From a checkpoint of a small mixture-of-experts model trained on Wikipedia: 389M tokens.
Below are experts of layer 9 (counted from 0) of a mixture-of-experts language model. Rows are named router (the router's row for the expert) and show model dimensions 0-127. Each number is 128 + 24 x the weight over its row's rms, rounded and kept within 0 to 255.
After each expert's rows: a language model's description of what the expert responds to. This comes from a sample of Wikipedia text that the model never trained on.

# expert 7
router [104 151 132 108 135 126 124 127 173  96 137 109  84 156 170 165 153 125 103 118 118 136 131 123  99 124 130 164 165 196 142  93  72 148 144  98 138 107 147 148  84 150 133 137 135 149 122 145 119 117  90 138 134 146 122  92 125  92 140 170 182 118 112 126 117 140 143  87 134 142 134 165 158 132 143 130 137 106 110 141 115 124 138 103 140 149 127 115 176 145 121  96 113 128 117 125 123 145 125  74 140 128 147 126 126 172 106  97 119  98 143  73  68 131 136 155 122  82 162 115 128 137 109 148 151  99  90 163]
Description: Commas in bibliography and list entries, sentence-opening pronouns like He, She, It, and who after a noun, in biographies and book citations.

# expert 10
router [148 154 107 174 119 155 132 118 127  85 144 107 151 160 141  94 147 134 131 167 121 109 111 148  92  87 141 107 155 119 119 168 101 136 139 132 139 136 106 147 145 110 143 151 165 126  99 131 105 137 147 117 101 142 123 145 125 116 154 105 113 137  85 138 137  96 139 134 114  98 160 119 171 125 121  89  89 117 114 151 126  90 104 144 124  98 134  92 122 113 142 113 122 110 146 107 177 102 135 106 137 114  95  86 140 138 113 118  72 136 124 101 104 150 153 139  96 140 134 111 134 103  84 127 170  87 121 124]
Description: Opening parentheses, quotation marks and brackets after a name or phrase, especially before glosses, abbreviations or "born"/"aged", e.g. (loan), (GMA).

# expert 33
router [170  93 128 116 144 107 131 127 134 115 123 151 139 152 133  88 159  71 127 150  83 140 127 143 132 116 117 150  94 105 147  80 149 136 153 134 132 155 137  81 125 143  88 126 140 162 138 111 150 113 128 158 128  90 159 147 103 116 166 149 121 134 132 123 107 161 150 163  91 120 157 144 110 126 138 102 204 112  92 138 147 157 119 132 158 120 120 126 126  86 127 170 146 131 150 150 158 145  78  86 103 151 146 177  60 137 129 122  94 126 172 113 102 113 163 146 154  90 144 127 116 114 113 126 150 117 172 132]
Description: Commas splitting city from state or country and day from year, as in Newport, Rhode Island and October 21, 1862; also US state names.

# expert 38
router [111 156 170  78 118 112 111 136 117 130 130 121 106 159 153 121 130 119 148  98 205 172 164 117  65 110 106 149 150 150 157  97 152 144 121 137 116 122 139 141  84 146  78 127 142 104 107 123 112 132 123  92 120 196 128  96 122 155 158  98 159 155 161 100 136 162 117 129 122 138 145  99 128 134 125 132 130 107 187 111  74  91 141  90  98  94 134  91  85 161 112 125 141 118  96 121  97  92 142 135 140 133  93 110  94 121 134 125 108 133 123 118 130 141 118 150 102 142 107 135 163 149 109 154  89 110 100  76]
Description: Words inside titles of TV shows, albums, publications and brands, such as Tonight, DownBeat, Super, Episode, NBC.

# expert 29
router [144  88 123 130 116 133 121 142 156 108 139 130 120 154 127 173 138 110 152 111 133 160 160  96 159 132 118 127 107 146 143  56 184 153  96  89 114 176 134 127 150 127  93  82  95 140 161 100 102 157 148 121 145 135 123 141 111 118 121 121 116 122 104 148 153  85 122 155 127 164 164 144 112 122 136  94 153 153 128 131 157 150 174  99 153 157 149 116 118 109  90 130 135 160 129 146 110 111 135 123 147 132 132 101 122 128 121 191  75  95 151 143  76 120 127 143 104 129 114  94 129 132  83 147 140 132 152 159]
Description: Final word of a topic name in article headings and opening sentences, often right before "is" or "=", such as species names, Kings, station.

# expert 45
router [ 55 132 127 105 109 116 128 144 139 111 143 109 142 158 172 133 110 146 134 140 112 161 121 108 146 119 111 155 150 168 151 132 156 190 136  97 104 114 131 129 161 106 132 135 139 169  94 114 141 136 127 160 110 133 105 105 177 113 103 114  88 121  95 111 126 181 116 119 120 107  97 173 124 127 101 141 137 108  82  97 165 144 133 158 146  79 130 174 137 159  90 132 152 137 143 129 127 123 105 150 140 102 145 102 119 151 110 143 102 111  78 160 142 156 109 124 132 102 112 130 117 121 156 121 126 137 117 131]
Description: Words in wiki section headings and infobox labels, such as Career statistics, Personal life, History, See also, Population.

# expert 59
router [143 161  97 146 129 143 115 146 145 149 118 118 134 144  83 126 133 122 137 112 149 141 123 138 112  77 176  98 145 121 141 128 103 131 156 110 112 134 143 150 120 109 152 116 140 169  98 170 147  88 124 127 141 127 167 124 119  99 172 114 127 122 105 141 106 114 152 111 104 137  83 109 145 126 124 123 139 186 113 112 158  89 123 112 161 107 134  93 150 154 112 112 128 133 106 156 182 101 145 167 118 106 136 157 174  98 117  75 122 163 107 140 101 126 145 115 179 116 110 162 154 151 110 137 104 112 147 144]
Description: Pipes, colons and commas just before a personal name or value, and titles like Sir, Lt, Colonel, or country codes like ESP.

# expert 23
router [143 125 109 139 102 135 166 105 111 123 147 112 114 107 131 150 156 101 112 131  85 120 152 109 159 116 147 139 118 122 117 130 142  96 129 167  90 109 137 103  98  96 127 127 149 140 119 147 120 100 138  86 159 112 170 118 180 125  89 160  74 119 170 128 138 114 109 132 126 109 124 103 178 140 170 126  91 136 177 102  93 139 141 134  77 108 113 120 142 153 123 100 123 119 105 128 150 112 171 179 126 106 161 148 134 138 112  97 157 102 140 139 186 186 160 115  61 137 117 107 134 100 108 169 115 130  78 118]
Description: Articles, numerals and quantity words opening a noun phrase, such as a, one, some, several, many, any, first.

# expert 35
router [113 132 117 121 144 119 151 147  92  91 132 118 165 150 119 125 141  79 153 171 147 123 140 121 163 134 102 148 138 173 160 130 145  60 152 148  87 140  76 140 157 146 135 143  97 150 144 159 164 138 131  89 141 157 129 127 147 136 123 100 149 102 124 149 103 153 154 124 102 135 115 114 103 109 130 140 108 125 150 150  97 136 139 157 122  94 118 118 131 109  92 103 128 109 123 134 121 184 126 105  97 165  61 130  95 112 104 120 139 145  98  99 101 135 165 147 109 143 130 101 171 115 167 117 140 162 145 119]
Description: Surnames and surname pieces following a given name, in cast lists, rosters and credits, such as Johnson, Singh, Henderson, -ić.

# expert 52
router [126 152 160 120  98 160 131 103 106 145 175 131 152 118  81 140 170 119 102 135 109 107 112 160 159  99 101 125 146 131 129  92  93 137 211 105 175 132 112 152 162 132 110 137 133 130 157 132 127 113 174 125 105 102 126 121  84 143 135 159 136 160 104 149 122 116 136 116 115 135  84 163 138 139  96 113 103 131  64 117 121 133 132 107 131 139 117 159 132 111 132 127 142 142 118 124 109 130  78 115  78 135 126 126 134 115 122 122  90 155 101 131 144 129 106 114 127 120 122 112 132 124 104  82 120  86  90 125]
Description: Single letters and short word-internal pieces inside non-English proper names, especially Slavic, Hungarian, Nordic and Turkish, e.g. Mészáros, Fjørtoft.

# expert 37
router [171 143 136 136 147 132 100  95 125  89 160 106 117 138 148 131 155 124 101 104 111 120 109 174  92 133 133 111 158 136 189 161 119 146 187 138 148 128 133 122 176 116 125 182 129 129  94 126 142 129 114 161 158 132  90 122 103 107 114 134 130 140 123 100 150 123 147 165  98 113 119 128 157 124 111 106 116 130  93  84 103  66 152 112  77 145  92 115 105  95 137 106 188 113  70 131 169 127 105 114 129  99 121 161 123 127 107 178 129 169 148 100 125 122 123  98  93  96 117 127 129 138 150 145 138 115 138 113]
Description: Short cells and closing brackets in wiki tables, such as ), KO, TKO, Votes, Candidate, JPL, in sports records, election and asteroid lists.

# expert 27
router [156 178 147 122 105 134 138  96 134 134 112 144  57 127 102 105 110 138 131 126 130 152 179 110 142 161 157 116 141 127 135 134 156 113 116 147 140  53 124 123 153 146 130 165  99 172 125  98  98 173 138 111 113 123 118 136 149 170 118 121 177 100  90 111 153 134 159 124  78 109 147 146 102 132 135 115 109 168 137 116 133 138 158 102 108 127 182  76 119 125  89 107 113  72 107 150 144 142 113 147 139 128 145 126 111 142 131 157 131  77 164 169 104 162 139 129 127 126 166 131 141  86 114 157 170 176 138 124]
Description: Nouns for roles, titles and institutions after an adjective or article, such as Player of the Year, Award, director, member, School.

# expert 63
router [128 121 162 118 117  97 112 151 116  96 115 128 172 177  90 128  95 143 136 126 146 129 145 203 183  96 130 106 104  85 135 111 124 107 123 136 161 123 123 112 137 141 135 167 137  83 100 100 100 107  86 163 150 124 123  92 139 120 100 196 148  87 108 137 157 149  92 153 108 117 113 122 161 136 138 177 128 113 134 156  99 109 148 120 131 100 109 116 108 106 134 107 153 108 111 148 103 121 128  80 127 148 115 186 139 178 129 123 157 116 119 156 199 171 138 130 100 114  90 126  98 119 128  92 114 106 107 113]
Description: Table pipe separators, plus approximating or ranking modifiers in sports biographies, such as top-flight, late 1970s, early, nearly, approximately.

# expert 49
router [158  94 123  91 132 121 153 171 138 156 162 149  93 142 113 101 155  83 116 165 145 155 133 116 103 146 136 116 118 110 108 135 170 128 158 158 116 128 109  94 144 109 138 114 110 170 116 119  96 134 144 121 109 111 144 151 134 123 124 138 124 121 117 135 140  74 121 128 129 125  96 151 132 125 170 140 111 172 108  88 179 164  79 125 116 145 146 128 174 126 181 128 111 100 128 102 163 124 155 103 104 147  96 102 135 116 159 136  97 138 116 130 156 152  99 152 143 118 139 118 167 110 138  67  85 135 162 134]
Description: Word-internal pieces built on consonants b, p, ch, g, w, such as ab, amb, od, sp, inside longer or foreign words and names.

# expert 9
router [130 109 109 110 126 155 116 103 134 123 126 146 167 133  98 135 175 112 106 114 158  95  86 189 140 133 145 122 109 178 126 120 128 150 112 115 145 196 150  90 150 112 147 161 138  80 146 100  87 145 108 163 149  86 123 153 131 155 163 111 117 128 129 137 138 131 130 136 148 122 118 152 126 172 163 143 133  69 120 144 141 136 167 157 115 109 104 125  94 151 142 132 118  73 160 137 116 124  84 123 119 133  95 119 138 133 173 125  99 115 105  84 135 122 140 129 137 135 104 161 156 101  98 112 141 176 113 105]
Description: First token of place, country, team or organization names, often in table cells, such as New, San, Los, Hapoel, White(haven).

# expert 46
router [117  94 119 127 124  96 158  82  90  95 123 129 140 124 165 122 124 154 129 115  92 146  96 123 122 117 128 139 121 122  87 150 105 142 141 157 105 129 200  72 122 119 128  92 135 127 125 130 162  79 123 134 150 112 123 113 165 136  83 135 133 157 187 145 145 126 106  78 129 134 142 148 145 105  91 100 108 129 128 136 126 126 128 114 152 131 156 166 134  81 153 151 128 144 152 146 101 106 125 115 127  97 119 122 161 135 137 164 151 160 122 138 143 114 133 134 143 116 138 118 112 139 133 133 123  85 118 149]
Description: Prepositions and connectives opening a noun phrase, mostly for, in, with, during, after, despite, e.g. criticism for choosing.

# expert 40
router [123 116 134 124 131  62 128 118 148 113 124 124 135  84 146 123 114 118 103 104 163  83 148 142 143 142 133 141 142  93 127 126 122 142 120 101 135 110 108 160 152 124 158 141  73 132 111  87  87 159 121 134 140 137 177 166 156 159 102  95 110 146 134 127  89 118  98 134 128 116 157 145 125 125 103 116 134 146 108 134 176 117  89 129 139 157 108 130  97 120 107 103 141 116 117 148 146  97 136 130 143 111 114 119 116 135 107 130 126  81 135 125  92  99 150 143 167 124 133 151 129 125 151 118 119 174 150 101]
Description: Content nouns in sports results tables and species taxoboxes, e.g. Hammer throw, Gold medal, freestyle, Scientific classification, -idae.

# expert 21
router [122 116  99 116 133 168 179 168 126 141 109 109  78 107  90 108 151 145 132 120 132 122 140 150 151 170 140 139 123 173 120  91 133 115 111 110 134 154 110  89 114 125 135 136  81 138 144 111 130  83 127 130 112 134 127  69 126 126 149 140 119 137 139 160 121 122 145  86 132 136 156 101 136 123 161 143 191 146 160 118 128  93 135 132 131  96 108 110 169 127  99 136 147 105 114 124 131 144 135  94 118 142 113 133 131  96 146  62 100  90 150 110  83 125 138 128 120 114 153  77  83 135 107 119  92 135  93 140]
Description: Surnames, given names or their final pieces in narrative text, often before 's, was or a comma, such as Holl-iday, Lewis, Smith.

# expert 14
router [107 105 100 119 117 130 137 145 127 130 139 161 128  97 108 121 162 109 127 127 137 134 170 110 130 120 169 137  81 102 145 105 132 123 133 130 132 144 101  95 139 123 140 156 117 151 141 110 129 118 138 150 137 110 108 133 105 114 147 139 148 118 153 113 134 126 178 149 138 160 132 150 122 149 109 109 128 122 128 146 153 146  86 124  81 133 117 168  99 113 153  94 152 116  84 116 171  84 107 102 139 131 131 159  86 164 127 129 178 146 155 146 130 125 114 151 142 110 112  94 149 110 147 130 135 131 113  94]
Description: Final pieces of venue, club and town names, often in sports tables, such as Street, -field, -ville, Park, Athletic.

# expert 53
router [141 124 115 133 142 150 146  98 111 167 111 115  91 129  86 121 152 116 123 129 110 122  84 102  93 171 121 161 143 186 139 143 147 129 143  96 140 156 133 125 115 126 103 117  42 154 155 137 121 165 156 136  98  88  80 146  89 110 122  94 127 145 132 119  95 148 178 127 165 157 136 118 116 104 131 166 168 167  90 128 137 140 129 130 115 134 134 127 137 164 133 100 159 146 108 135 110 140 138 108 110 101 137 128 112 159 156 105 168 134 117  87 109  95  77 156 143 136 121 168 135 109 159 158 139 141 144 179]
Description: Digits, often the final digit of a year or date, ages and minute marks, such as 1837, aged 22, 17'.

# expert 48
router [117 141 133 146 138 161 115 123 128 115 150 100  53  89 108 132 145 134 129 130 159 127 118 145 145  94  86 140 115 135 109 173 111 117 100 159 127 193 115 160 166 122 127 114 111 122 140 148  99 146  85 131 133 108 139 132 131 114 102 159 127 134 102 131  72 108 158 141 131 109 144  98 133 134 177 148 114 135  85 146 146 142 138 102 134 140 108 156 131 147 169 118 158 137 110 151 159  89  98 150 121 155 125 142 195 114 106 144 109  88 137 135 135 140 127  70 140 126 127 139 150 129 134  96 108 124 125 122]
Description: Line-initial dashes and table bars opening place entries, especially before "Coordinates"; also geographic words like Mount, mountain, nearby.

# expert 2
router [ 86  84 133 143 110 142 140 151 151 133 122  91  89 148 146 181 151 168 146 134 126 108 129 133 151 107  87 127 124 123 113  92 140 155 142 161 126 110 136 191 158 150 141 145 181 145 132 140 119 120 152  75  75 133 136 154 114  93 128 141 127 135 105 127 116  72  73 143 159 120 155 135 102  93 129  82 112 102 109 127 128 137  75 116 131 195 120 118 123 158 129 118 111 146 146 138 131 142 139 161 139 144 133 119 135 169 122 135 146 107 116 151 133 145 124 123 103 117  90 140 129 155 163 117 134  59 152 122]
Description: Articles and coordinating words in definitional sentences, such as a after is, and or or between adjectives, plus born and aged.

# expert 13
router [140 130 126 109 124 148 127 149 157 120 148  91 131 124 145 140 128 173 157 158 112 102 119 117 130 124 161 135 141 127 109 128 135 137 167 128 104 102  96 121  80 143 150 103 141 139 143 134  94 137 149 120 134 120  91 138 132 146 117 126 120 117 146 157 165 100 103 144 139 125 139 141 145 175 142 154 154 120 154 107 133 134 118  76 131 140 133 126 161 141 106 153 136 144 151 108 103  82 162 129 120 163 138 127 168 134 148 163 109 110 124 126 134 140 170 106  93 160 161 137 124 140 144 178 124 143  93 103]
Description: Prepositions, mostly of, after quantities or nouns, as in four of which, part of, out of; also among, regarding, prevent.

# expert 30
router [118 143 143 130 135 124 124 125 162 132 107 136 144 123 118 113 109 149 102 135 128 154 127 102 144 118 141  94 122 123  97 139  73 169 127  99 140 127 106 137 122 137  91 114 118  90 109 168  98 172 129 112 164 124 112  88 140 123 125 124 110  87 140 102 127 113 145  95 164 148 114 134 100 130 145 131 145 126 134 104 132  95 131 110 105 132 166 130 114  84 141 125 158 156 109 156 176 136 153 127 113 106 137 169 158 148 101 111 154 102 154  75 157 158 141 129  99 140 144 115  93 107 114 111 113 132 119 132]
Description: Line-initial dashes, bars and semicolons opening infobox fields like "- Members:", "- Education:", "- Attendance:"; also the preposition "at".

# expert 61
router [132 163 154 179 177  88 128 133 121 155 104 176 154 108 144 147  97 161 106 153 139 147 127 100 132 106  99 123 116  96 126 127 136 113 122 155 135 100 115 144 148 130 150 154 162 140 120 111 124 165 147 139  95  68 106 154  99 104 160 137 133 118 119 153 116 104 190 140 173  76 153 152 101 147 114  66 145 158 137 107 140 134 155  95 108  95 116 119  74 152 132 129 131 142 115 155 137 120  94 159  75 104 106 106 116 146  94 196 118 153 116 155 124 121 143 139  83 137 140 160 107  71 151 117 126 150 140 118]
Description: Field names in infoboxes and taxoboxes before a colon, such as Genus, Species, Coordinates, Born, Website, Train operators.

# expert 24
router [133  95 133 135 149 168 116 114 139 163 133 132 116  63 140 152 141 100 174 149 133 125 106 123  69 150 136 109 151 119 151 151 159 124 147 114 108 101 187 143 113 120 123  68 107 140 139 127 183 119 127 158 138 151  98 113 149  96 115 122 138  84 135 186 172  94  84 112 138 116 108  70 137  97 128 118 107 113 121 207  97 106 129 159 129 125 146 108 123 123 150 132  91 151 155  95 101 129 122 122  94 175 118 128 143 101 141 128 151 113 148 121 124 122 126 171 130 126 119 137 143 121 119 115 110 125 137  96]
Description: Digits and column abbreviations in tables of sports standings and election results, e.g. GF, GA, Pts, rank numbers, percentages.

# expert 44
router [126 107 110 169 130 117 139 121  77 130 122 133  85 114 138 171 122  76 128 157  65 139 104 140 162 102 125  56 114 126  95 135 120 125  95 154 124 106 111 140  93 124 110  93 130 170 137 124 144 118  69 147 127 165 136 149 148  94 136 140  71 146  70 121 140 102 145 153 156 130 147 118 104 124 102 129 147  90 130 135 169 110 142 139 124 150 183  98 132 145  83 153 135 132 130 138 118  98 135 117 158 140 110 117 139 118 125 139 104 145 113 168 109  99  78 144  92 129 110 104 129 125 138 120 112  90 124 143]
Description: Building materials and parts in descriptions of structures, such as stone, brick, roof, dressings, windows, plus commas ending clauses.

# expert 6
router [121 164 133 121 106 124 126 152  95 146 139 118 166 145 174 102 167 139 127  97 117 130 164 111 129 123  79 155 131 116 114 160 134 126 118 108 112  80 125 166 114 107 136 161 169 143 132 159 117 129 110 120 151  93 181 102 132 159 100 134 118 123 127 162 134 190  94 102 147 124 111 119 127 136 126 169 131 147 114 105 113  84 134 130 112 135 111 111 141 121 127 135 147 121 121 135 152 120 164  72 143 113  97 139 178 160 114 144 106 136 151  99 136 121 131 125 102 150 146 151 132 166 134 143 174 116 132 157]
Description: Determiners opening a noun phrase, mostly "the", also This, These, Each, its, often after "of", "on" or a full stop.

# expert 58
router [103  79 140  84 177  94 128  82 146 148 145 158 166 132 118 139  85 122 160 112 146 128 110  79 109 160 151 127 146 104 124  99  82 140 141  76 131 125 134 118 137 137 170 121  93 108 150 106 133 120 133 142 145 124 126 163  91 122 144 129 108 141 137 106 115 172 116 145 115 163 132 118  95 110 121  91  95 125 148 133 157 133 143 142 129 163 134 111 124 168 125 133 162 141  77 136 129 148 160 172 126 115 133 150 144 142 131 151 108 134 133 129 150  88 149 180 130  95 124 129 124  75 141 120 132 123 151 165]
Description: Initial consonant-cluster pieces of rare words and surnames, often after hyphens, e.g. -Civita, quadrinotatum, bacteriocins, dis-, sc-.

# expert 1
router [ 98  95 119  65 129 127 106 109 147 131 133 135 137 146 126 108 126 143 115  94 129 156 159 169 131 141 133 130  88 145 105 133 155 129 113 107 115 118 118 132 135 110 143 130 144 136 121 124  87 125 101 108  81 120 138 129 119 131 139  87 157 126 133 137 121 138 114 153  77 141 120 165  95 139 140  74 100 108 145 189 118 102 107 112  95 151 171 122 160 163  95 127 126 101 167 161 135 152 142 106 128 148 115 107 143  98 101 100 147  68 124  93 173 130 137 125 152 137 148 173  89 131 151 177 114 141  94 113]
Description: Words inside names of universities, departments, degrees and awards, such as of, Applied, Social, Medical, in education and career biographies.

# expert 17
router [125  91 125 147 120 115 150 137 188 126 124 147 103 138 102 106 133 152 154 118 115 101 118 111 153 118 126 122 166 124  92 147 124  79 146 150 154  76 151  96 108 160 121  92 128 165 104 134 111 125 163 150 118 136 147 128 128 139 128 105 148 174 155 157 142 137 139  93 142 129 125 119 192 185 115 133 141  78 146  86 156 113 164 100 108 135 144 112 133 131 131 129 150  75  93 184 119 137 134 102 139 124 126 130 149 153 116 142 112 130 143 119  92 144 152  91 149 103 139 106 124 174 120 105 116  99 168 127]
Description: Pronouns and nouns after determiners that refer back to something already mentioned, such as it, that, the latter, the album, his role.

# expert 34
router [101 131 110 115 104 124  44 151 147 126 133 177 112 162 111 168  88 136 127 110 194 121 105 136  93 126 145 119 111 161 111 122 124 109 149 107 112 133 111 151 136  99 122 131 139 129 156 105  71 114  92 108 117  98  67 143 142 115 144 127  89 103 132 132 118 114 165 133 124 110 133 120 103 120 129 104 179  91 142 124 105 118 140 124 101 134 175 171 102 132 160 165 124 149 137 115  93 139 118 109 116 139 142 146 139 101 115 142  99 135  98 115 114 126 101 107 106 146  81 131 146 133 117 141 167 160 174 166]
Description: Line breaks and table row endings, pipe-newlines, divider rows and section "==" markers in infoboxes, lists and tables.

# expert 5
router [110 155  86 133 145  80 125 130 176 138 159  98 147 152 142 105 190 133 130  86  90 148  91 162 137 153 138 137 107 124 103  93  88 100 112 107  91 141 104 135 138 109 151 154 170 139 145 117  95 141 105 143 150 135 112 117 136 112 111 107 153 130 159  94 107 101 166  95 104 115 133 123 122 137 146 101 138 171 123 106 153 133 110 131 147 137 128 140 131 161 138  86 164 113 150 125 147 100 112 155 101 142  99 126 131 152 157  98 144  98 147 129  63 124 142  79 115  97 127 139 151  94 148  90 145 138 144 102]
Description: Miscellaneous tokens in lists and tables, such as semicolons and "and" between list items, word pieces of rare names, and stray numbers.

# expert 4
router [127 153 173 123 157 141 135 103 104 168  73 156 130 150 105 120 135 117 103 140 127 182 162  97 109 134 126  89 148 177 122 129  98 107  97 143 121 116 121 135 117 129 133  98 167 155 101 125 162 116 136 131 157 145  81 140  82 146 145 140 194 129 162 131 126 140  96 117 149  94  79 142 122 151 172 154  83 136 115 125 149  88 149 133 153 125 148 150 164 114 122 118 134 176 168 136 124 147  97 143 157 120 134 154 128  68  87 127 122 154 146 121 135 145 115 146  97 149 105 127  77 137 133 142 127 144 126 120]
Description: Digit groups and spaces in infobox figures such as coordinates, heights, areas and densities, e.g. 2,316, 31°43′59″N, 5 ft 10.

# expert 25
router [125 106 139 123 129 122 150 192 107 179 124 154 101 132 186  89 134 114 104 132 131 111 153 110 138 100 102 145 134 127 131 131 140 110  97 145 136 121 147 157 138 142 146 155 113 135 157 135 155 163  99 177 125 129 152 184 146 138 130 147  89 128  76 142 110 111 120 105 185 123  86 114 147 111 135  88 124 150 142 160 128 162 147 140 134 135 146 143 113 128 133 184  94 128 160 147  92  81 104 115 134 146 160 107 162 121 129 106 157 110 127 119  94 141 110 142  98 132 164 128 140 161  91 131 133  87 111 159]
Description: Forms of have (had, has, having) and who, especially in census text like Males had a median income; also coordinate and climate-table symbols.

# expert 60
router [134 152 146 113 113 128 105 160 130 144 147 101 189 118 116 134 111 220 101 145  82  69 164 108 102 160 131 127  80 125 167 101 143  84 124 100 162 149 157  97 142  96 114 136 126 119 142 132 131 159 127 130 118  95 145 104 127 145 122 171 148 117 131 127 116 138  89 105 122 102 101 124 157 117 139 132 133 168 152 149 110 147 120 153 139 145  80 142 102  90 117 107 111 106 132 126 106 123 105 126 126 123 127 130 137 154 130 148 149  79 113 146 133 103 138 115 107 126  86 116  99 147 170 152 126 108 129 135]
Description: "the" before place or region names after in, at or into, and directional or national adjectives such as eastern, western, Ottoman, Portuguese.

# expert 62
router [119 111 132 152 164 137 102 126 107 133  90 108 109 103  96 116  96 144 154 101 121 126 125 132 131 152 129 134 123  85 100 115 134 120 152  78  94 112 119 176 121 154 127 148 135 106 152 123 165 111 125 142 159 156 107 140 111 156 100 128 151 136 122 130 101 144  95 160 158 126 150 133 105 136  91 171 156 132 154 105 158 152 119 163 142 127 135 121  94 164 181 146  96  99 143 127 125 151 145 121 128 141 107 149 140 163 136 105 145 160 168 140 179 140 129 126 148 114  83  86 138 144 135 125 119 144 148 112]
Description: Words that start set phrases taking to, of or as, such as due, well, able, according, such, plus word-start bl-.

# expert 55
router [119 137 132 155 140 125 158 124 120 169 105 132 147 118 101 124 147 171 136 154 148 133  99 139 116 100 136  94 116 164  86  92 174 128 126 147  91 143 166 160 101 115 130 152 131 138 150 142 127  83  87 118 118 131 128 118 149 119 150 105 144  96  57 128 151 138 164 168 113 125 144 116 158 118 117 129 116 157 105 153 143 108 104 132 133 160 143 118  83 158 130 178 106 122 115  93 143 103  84 111 110 108 127 124 176  98 141 123 119 140 165 130 169 179  97 161 145  85 146 111 148 161 118 100 169  83 130  99]
Description: Pieces inside proper names and acronyms, like uf, ft, URS, plus institution nouns such as police, Royal, Federal, government, Communist.

# expert 20
router [142 137 115 124 134 181 128 169 107 142 115  90 127 113 162 163 128 164 109  52 128 139 130 112 121  74 142 107  91 119 129 152 121 103 119 130 127 142 113 131 117  79 158  98 101 102 131 117 110 166 117 123 132 135 174 139 122 176 127 127 127  87 102 155 108 115 123 131 169 109 155 128 175 126  97 126 127 149 108 148 130 121 139 145 124 149 106 154 118 144 118 145 123  97 141 145 171 125 120 132 184 108 154 129 112 139 131 122 128 114 141 120 183 141 125 139 112 110 138 143 141 117 160 138 103 133 137 146]
Description: Possessives and articles opening a noun phrase, such as his, her, its, The, plus color adjectives in bird and disease names.

# expert 26
router [162 121 111 161 161 163 106 123 109 113 185 141 138 141 142 187 115 151 140 114 109 110 132 143 159 147  96 112 131 160 152 120  72 137 130 115 148 111  85 123 102 122 147 150  81 156 143 113 127 101 150 150 118 129  75  96 133 119 165 160 159 113  76  96  87 125 124 135 142 135  91 109 129 109 138 127 115 110 116 101 131 123 127 119 155  82 114 151 126 151 171  72 114 163 120 138  83 117  79 146 112 126 148 134 128 125 179 170 136 138 108 138 126 113 146 126 160 115 161 107 126 165 135 120 122 133 118 123]
Description: Prepositions and words of place or direction in geographic descriptions, such as in, near, along, located, north, west.

# expert 16
router [124 101 152 108 139 136 102 131 123 109 100 107 151 126 145 138  93  86 123 139 135 142 134 102 105 155  86 152 135 108 112  94 114 119 159 137 129 127 130 133 122 122 137 135 142 102 157 132 114 129 128 111 136 102 148 143 146 165 109 118 112 108 102 136 115 106 101 126 134 150 110  87 150  99 150 126 132 114 145 163  96 137 126 119 117 142 109 154 160 123 123 157 117 135 149  98 141 123 137 106 141 172 149 146 158 160 125 124 130  83 110 143 164 115  95 132 145  96 171 149 139 153  95 155 119 139 180  99]
Description: The space token before a year or number, after "in", commas or table pipes, e.g. in 1913, | 546, 1995–2004.

# expert 39
router [135 135  96 106  97 153 136 113 140 122 131 182 124 122 160 110 139 128  70 135  88 145 107 114 127 149  98 123 149 144 159 138 195 143 167 118 135 130 156 112 147 121  62 148  79 159 153  92 122 150 133 140 124 117 150 134 142 110  91  94 150 145 136 110 145 156 148 162 133 137  83 120 124 135 119 121 120  87  97 166 115 137 150 118 178 154 143 142 134 164 120 104 151 135 108  93  85 132 150 107 121 120 153 117 103 112 126 109 124 101  90 136 130 116 140 121 100 138 110 102 104 114 119 162 142 144  98 103]
Description: Final pieces of place, publisher, label or agency names before punctuation, such as Saqq-ez, SA-GE Publications, Records, Studio, Lig-uria.

# expert 22
router [159 167 135 149 138 157 141 115 117 155 115 128 105 143 113 131  93 144 135 150 152 135 115 129 120 175 129 142 137 119  67  95 123 183 141  94 148 125 116  96 125 102 123 124  94 140 105 127 119  88 114 162 137 175 136  73 118 149 148 124  92 116 103 114 104 122 131 110 149 127  98 124  90 148 170 106 175 141 107 141 154 148  90 149 114  98 146 108 168 118 119 145 130 106 127 102 155 119 128 143 131 160 151 148 168 125 161 118 131 131 102 133 130 168 149 118  99 154 100 152 106 121 105 175 140 152 118 144]
Description: Plural nouns for people or things in general statements, plus nearby is/are/be, e.g. patients, students, cases, individuals, factors.

# expert 50
router [110  94 108 114 116 108 143 156 116 132  77 178 135 123 150 133 122 139 159 159 132  92 120 114 154 186 112 150 121 146 152 125 134 131  93 189  99 145 152 108 143 111 146  94  92 122 141 153 143 115 146 127 151 148 160 133 136 141  92  75 122 119 141 165 148 124 109 124  92 152 111 133 175 127 151 152 143 124 145  83  96 125 121 155 107 135 126 127 131 143 147 120 124 141 110 104 133 156 141 120 165 151 111  95  81 153 152 116 148 157 132 141 134 106 159 109 136 147 167 100 155 143 124 116 120 142  74 120]
Description: Past verbs and participles after was or he in biography and sports narratives, such as won, released, fired, waived.

# expert 28
router [134 141 127 145 142 105 115 140 147 147 129 116 101 133 161 101  82 123 153 153 166 123 143 113 117 137 132 157 163 120  75  92 126 114 161 168 134 133 151 124  98 130 124 140 112 154 117 126 134 148 124 133 163 161 139 161 122 123 139 107 117 123 121 110 156 129 126 173  69 106 119 132 136 163 110 124 116 132 148 147 131 133 112 114 128 112 117 112 170 128  76 142 115  70 139 132 140 137 175 196 138 145 177 144 126  76 143 125 173 112 109 110 106 178 107 128  98 119  90 103 103 132 138 115 113 118 133 121]
Description: Abstract nouns and noun pieces after "the" or "a", naming qualities, states or amounts, e.g. evidence, risk, taste, denial, testimony.

# expert 18
router [ 99 137 113 102 155 142 112 169 137 102 114 125 130 115 152 134 124 142 103 142 110 149  77 105 129 176 106 127 118 119 136 121 121 113 136 138  99 117 160 115 159  80 145 122 167 112 122 144 127  94 128 108 166 153 134 134  97 104 119 126  75 176 113 145  97 158 125 111 116  70 139 100 115 164 139 165  87  89 149 139 122 156 140 103 112  71  93 168 128 118  91 141 114 141 126 119 131 152 113 117 148 157 143 113 137 109 145 100 112 135 126 147  69 136 114 134 129 131 113 130 133 118 119 141 122  94  91 150]
Description: Commas, periods and connectives like when, where, because, however, but that join clauses; also final year digits in "In January 2016".

# expert 32
router [148 134  81  69 154 140 129 105 138 150  92  75 124  86 102 133 119  92 140 112 165 148 130 127 147 115 116 160 135 119 110 128 127  99 138 120 108 131 158 162 123 149 134 102  90 111 109 141 148 125 138 153 142 170 112 102 132 115 123 121 143 162 121 119 146  92 113 109 141 119 111 143 105 141 149 151 147  96 117 164 136 148 114  89 131 131 115 136 176 124  97 109 115 131 177  88  76 150 140 130 107 107 164  77  90  86 158  86 122  67  90 163 123  97 118 131 124  92 106 136 106 105 131 151 133 129 105 117]
Description: Capital letters or first syllables starting personal names and initials, especially taxonomic authorities and Indian names, such as M., G., Am-.